From a checkpoint of a small mixture-of-experts model trained on Wikipedia.
Experts: 24 experts in each of 7 layers, 128 SwiGLU neurons an expert, 6 picks a token, a softmax router.
Training: a variant of SOAP for the experts, 554M tokens, 8448 steps.
Below are experts of layer 9 (counted from 0) of a mixture-of-experts language model. Rows are named router (the router's row for the expert), gate (a neuron's input weights, with its number), up (a neuron's input weights, with its number) and show model dimensions 256-383. Each number is 500 + 40 x the weight over its row's rms, rounded and kept within 0 to 999. Numbers have three digits each.
After each expert's rows: "comes after" lists some tokens at least twice as common just before its tokens as in all text. This comes from a sample of Wikipedia text that the model never trained on. Tokens count by the router's weight.

# expert 2
router:466561488463515508514503465519521453537540393540555508503450428552564509484448532515476466464559486549543409482565465460536560502512527524492469518557509476536518569522533550445447502481508489540381503492503478500467435514490481533471482581561543525615529568479523513550481525448474446535472514522542531481524522453547443525513462499547488442522583542464449543470538531528527479521514
gate1:516474468477520520490519454526577424512484456511473503525476510523561530528457436419457529539509534501587490536491495453484533483595538477531482538518489526552519481504436516518421406538389510486450447545522487435508459524529434435441521501475469545443492507503449535520502445435505540448455488587486464528497476435542434554527499567472460493528489483471508493526504501471525508535490
up1:486554498468499434453515603524521492411546466481531450505490501536528507548530533491515524503430540541544456552514521454541441548487445543436565463485531456576477482588448504443585582459482538483485509475473515589548498475547521473597468550457515572452511552505474519445434539447496522498446566490506509411527520509487480527501544471440506550450492524496488518510458474448491496540515
gate2:544539527456466469470519540556432494520521522515522474531459510518565497510525495551528484482559467529452480526563524554516492479525481547453575476508488542519495504490507447459493562493482498554505545551516466388532559484432462533461528483495489488448451507466474567534526467505463463482472507514491488516552488581524469556457489479466469487483481497521491418541581470510473491479488
up2:478517537465557446551514397471511543530553470479449555489533462553479515458563500539433554477501518504496539506488526549496556535559459523517496491476522532437500492432468474540528528599461521466466492421515480482504501523515444437522491501598520502527492431564519479491540478522448492624495449507581525461569498543447487513517504488506540566562519506522541521402523560518493406484512
gate3:499520470550532524488512486489499488471537527438439423501510539531511481473573475399513518476498539500535414560477518494439485509505517518475519532543534541572494457489502494534523504511490531511464514455504458466497517491535485495429485513426496445567512515526460465548443462440506556532483507554551467453542447491582504519580482590544492516547405536527547440513484532472506516582532
up3:529502486488457517541468562587529485458512515485552466510540510476474521582566439426561529486474527517449490507552427526479475498532449475437535512508429535537531429538456448524578529441528461534483477375528531472566553552521487519384509459469448460442442458445521534543479456517459518539510476490500503426533515534573521541556527524429447505470586482480569474480463501459497537570460
comes after: " |", ":", ";", "|", "–", " on"

# expert 8
router:469499501479439587447459505514476523505511490494492580528523512398567541506521509499538539501560446528471401540502471436502583451534477439550408538505464503549546444540484472481545399453472533489461554566495474533524500558437554476610460492459500505481553521496526502575470482497505444486503488576469508538455461521407508447437513488489509478430586482551543490506492501510437509469494
gate3:464489491480439530491523557458449561545480489525512460505432581472575530496534532517454549442550502552474334523414502475522518497506485531458540477542508534468512466514598512519490548491476475513394432516409572512474564499446462475540517510493502504468465527523476512509521493457460471479507438538480541494564515493517587550437494543526508471534483447496554469484472533485538502523448
up3:556474571402560559552503579559509504507499566473545443494429488505563472504551452483507555468520513493470448548551510505561473539517511525500532454486514500548495479488569461499518493570423543523462543526441505431475511512493488541523480514531517549482512546536492540511555414418487509536515478599482532555513482429532483517462518546489479455520525547604448542502537500468466501489481
gate4:503501497544453607518492445399501476507447509526507447538571521453496478509487502496505438476465572513482493480490501554408503517409523472498474456454491500464467541490498442516478478389501545477563452506489484455543443508499532477540552501574488432540456501520484475515468473461526537550512473500552475535470458523485499450434566472571494505505490489498463516488483563549506532432584
up4:434543488518603529442495462522502503495483541434516509485513508535556513443501529476533467484459458571444454508561443487498417421457511495504497530484484517575429515542461559499489437500492466509507484571537538512481535476512542429580459517441547571450574505515484528473476491514432438462458503546492591491553426541469480537533518543564488499522520451495509517523486513439569510481521
gate5:519460505452494528459426530507543467506452549442456516489479529483497540510480540505461506544491435434529537498481406461481480508485463487460420474537525494475467488475483536545445476431468482534541568487499478515525400482501565572549462476414491512500518532462509472605516485465490512468492560556497592477498463520478453470561520530518489544532447543536472464468458521445490499484563
up5:461523538483482513463454484484499482489534524512488465452524507584522512497451553453524530502446453512517476517481474438468537567510506556456486510502513477481503476486468490464487487478466529549466522505538407448582432521540502517568441510448451506557490548424526518509505538470451613549502472436528483443559487495496458589540505457574528561529551507538541525531543447554546564478554
comes after: "\n", " of", " 1", " for", " 2", " on"

# expert 20
router:525465480490535519450432505548554516519471420486547544539503491512525570411506423473508490555492464479550486541528503479455525483478520404497465460552482474494434526474384474539519450546468469476498488486476527417517478467409549508448458514425496522484457532410516529527542521473454479489479535473455469512509499515543450512555539484500551538526524470519483422502442463478461457494553
gate18:518510483465464560511524467514551513544424576559501524460520521537571511528490558537477477452527487491576522456564504524454421477437482495499488505481503502483468531556486468485437464453533439493492524506483583488480558520535497545460478493386475428540550449501525557496465534530455489527465533498545480451452456462507517503442466476447377511505502496573442485531435462503499539551496
up18:492524538425465525525451522510510474453518546514468553434477504495479485486527490441475534498435506540572578546480496489492553545443503518474548554570473583497566530449526564516497550566502515514479477478581486478475471611498465534469522511571487496535551544432512501479487565456492492538480455517435471521498571557444516447508466483490470498521462469527504522522436480394515484483453
gate19:506499475492525563457526537572581500461482524476556443481548511479466475490596400507533418460471483497488510536513556538563488550545584531473450522465473463487507502537453466494512531538522551564394475503475412469429429508538487474508481530502468504510488527509504436427557562451479551504545472501463482509500487438536518462487469550505584519487493512512510472499484522547481482487434
up19:554442511535531467457530491524530554471493460507513508430510434437535489484513558527405507502537532482501582446392511523483501536441433532556548471480505518411535494498494476415427507488548417543491525487498480598467510456480500574483488563487519520522542500557571494599531515540446488518541565498503544558500490504467479534558536528553455465461475571525526474537526510516510474528555
gate20:490516512531469501504469479512537471467483521515458463473484474518553474497532481505557530518484512572539510503572469472442541484574546474514498465436447487465491518481528557555547470555485514445537526562507488486535472466486497533453442491484521445478528485449490500511476575542471550535508452591490466537594464466540520429568468507431484490465488542492505434520451517523503480528478
up20:496416462516526541528525556503557462549515484481489559482471568534505525489474496465555510504486478468541488499413545484490466514527492508469492502491492461531453500522483465551541486509493464502515492557555479475509512568545516503534570498437421572500539437450514479474559455472477475499517565500521599466512523494540525448449516576564571529506499464480445518554423512474499439442500
comes after: " |", "–", ";", "|", " 0", " 2"

# expert 3
router:507495491526524446529491520534506594574508547427516501533623469507449566531514514464450515460494506473459557509490519508467507424529443531525502457453475424554510447454548483574475412476478494467521492472498607488535560520466542498562525478490496481492473483534518452478438480554469515497610529513438542409493529509471508503476541600493485469521500532466544443544489487524508503536483
gate0:459425503523426478484538534445510517536542494506510440568466518481508432514470462553526501463468383537447502533480539528571486448489503575510488465523578453493489477475541474515484542438481437477454495454539563504503535477455573469527472638512492531543500484485431489438448583558473469528495497426482494457466479551519448484587494503497458573513560536557511496478570549502513512510555
up0:494582551442442498447501468490511525577522500471511535488470488491466571475521573474518437480595503441453509551533518525483530565502437472530461489512482538486491567493480443538497486548507564528563462612484549511449498465431487486481554386531502478486521519440570521515488460524518443438449479571488438571512533509478425476583467513422501487495469490527515438516573456459514537574492
gate1:438469516472499517555426449521437427546521523510453516545513537489515535540519534520466518490531462523467507503472470485523522540480503496433499490459516545453485508472487472494409530538561542527438561481452495483526514492549522447438473473538521517435466504452509527464514465467472448537572544512581522504409512493473485540476467480506402500489517512490558515506550511435448519490447
up1:520524438485478435524490462460473486468511539525507623508557399531526465454498466505562505499461457520506499531450525576466501474499464483582509503471538501513481558463562481496506437457497502520496490557411450513455454445554467490562475510525492485475500498490510456552497501518568546546493543506408516474529478580542480447562511564515554532507516493507471448448538446507545515502440
gate2:509451522494480524444488477539458570504478454475462429502536497478575492502529583538511470478452508512509422435420511433513425501457569461498484525399447439608464521409508542500487371486537529496486475502494533505483478439508499537511500489491538479526505557483531519473494484580508470498469452467538518507543572478556517473508552503502516452457508482494546516485581512549450508475442
up2:494486520471421494478417549429507469437498532540558427505487539533543480504484463523554513571457447418503523492479461464527457595502533504528522512463489544484531529473543486504519499555563465499531452468514439487526471587487533437441551445460571532473498502467447513503528495520489520544516495467443469492511452421515491475507525419567505537505522546449472503481566628437461468504560
comes after: "\n", " |", "==", ")", " ", " =="

# expert 11
router:497519496525490483550473589555455468529514544462444505498460533445521474562462560463571508489452521423480593446471529526540437481496406492471568511443496493520488486541525537497469437498479568456539499465516457580441525448492571480561517542551540467504496501533499443466477506561494479436514543456441461503489482544432559461485481558505485498460471486477578461493508508492449532563459
gate3:534521504519517493484424479522499496514458474518526537582480453475531528477496528525484531504484492431589451547549529489470533503499438453491453583491493482553579524533580497484501504469512488445448460488470554524464473518457502520523523557484581531453486486526531512540425495503436533450546528484461523472532517523511478503493460549546458436479501452511509454498573566410486506563568
up3:507545564531533486507531524535535455474474470506500461506486479467467460443489515468474495459568503452466523422447470548450497558520476649480497495508466521512504540431447532478483447520546499492550525482528471537447482487497500466535520533495412522533521480536550488542519484454458453529532467447523465375454492501502425525511529516437536509533511478474478583481504536465533406465512
gate4:485451493493512557536521477487569519527448464492490538518479559477514479591457474448473443563461484397427517559424473491544491471495531443475499462531539608510477561555556481474456483504482501491449466524554522497517459536536470544510524512518507525563457528478474430502550508539522469501533531470459561519525478503528436475454472527615532397518464556442488493524507462510536451551510
up4:467527407475520450431541541500435500508536527530471503510573497446501413463538463483569578485517482483466494475519519475530495472537512529534407415488519435495509535495542482522494481536508483538461529541499545582504458498490478524506493587463492502575501490513521544458538481542547509499544468420543539597518482497584488529471511478475575519487487465579505486503505523492544536511569
gate5:482534527497531530513486512517534601491476493515468484484534458565570445539555463546501530518546546404476476497469548472556614555463510460502393514553504414453477504456499504506405474517573491457500503513532528492469460504506502545512515511458506504477546494557440401477546505497454501547488480475495503490479465501535468479539458484491472428555535483505491486498513480465505517548569
up5:507511507588514553536521527554496520565506407511562514459475534516447465495531422422535576456481533475457510463529509488492531476494513518468479515578471432547527577545467469473425482505501552479485481467499501536478532483449564479542488473512596511492530483497467548507495451487442472501417517551545517494492561483492471552474478534490447491503525518490517505530520502530511451487470
comes after: "\n", "==", ")", " \"", "===", " ="

# expert 12
router:448515438545510501558524506499509466480417438432475562532465509415488529515574467526443565540417507560513485524495497510514547557365527487546483498510513505495456533410504476427509490489463552445512462479482490433469520501474480421499488478495508438489448548483528487479560491435427523528607457417461479514514514460452472487503511485521529553496435442541546400515506456554561465450494
gate3:559480484479485470518569518522505506425451492459517469470498518516516475493506376494537481486450487523559541481387469489522482548572469503545490444584496519489447538512534505449553462479445524498530515455536500462482432461505523456466490439488458468495473482500509568529513501492553483448477527475458510513510440544523518531456447457485562507476501432490572510501549495530550471506534
up3:528567500435567468490484491479504555395496434451534520481484497485503503525496525536487449530461505501515500475535537513475519427493456517542535417477425552465482539403574569492463478471526470588468494516424455496501531574529573559504536485508500511488538573443579476453473565472443516427502458492518588503455517486515516511467572523485443490486444498535401522474529544519450452446489
gate4:511591511526421467517481471565583385459462489450484566549455520464562513452493529449452542448510483504487537530501516464477440483494464507489520491529504545508464536514562477444538535498481497530480557519512408474538433425470449531505428517488546496508522528497558475489491472512470484484479452498493503458610437474579407458517482455505535490456481507517550507403554534495498475447541
up4:463466519471551504410478512440500489530582515427515551489530470541538461470510460542492574532456515459513550555512544516479445555560426434501526477513523504465478507480451486539479548470501419474584499475470490568470470530498559552429513538543554546459512538526549560507473479476535555515542490523511464535470492501472467484482495566486510521513442506541500484512508573480493509505557
gate5:475414513496494461486433498458515465465558470508538575404555547501545519488551514498459542474513429491438461493523489437568480464518477510471566477495483543453458495518487495456506505504485552486523519473475514462443435485514494534525440510464457539462483450517498469535426453488452533523537519475482544487619509584524536524552585504522513479560444530417554470392511479498537538513437
up5:494480501538502534495555490521462587592455464430482562613531493485471504489509439518526559478501517560430534494427469507450544534531461507463444502448497528495481431431520493517502536473540502509445496493514487491423511438523518485563518500465454485477452446484491506490520530528481511512460511541540483428497449490487525505454462477510511456571490404533402573535505533518534405495486
comes after: "\n", " ", ")", " 0", " 1", "%"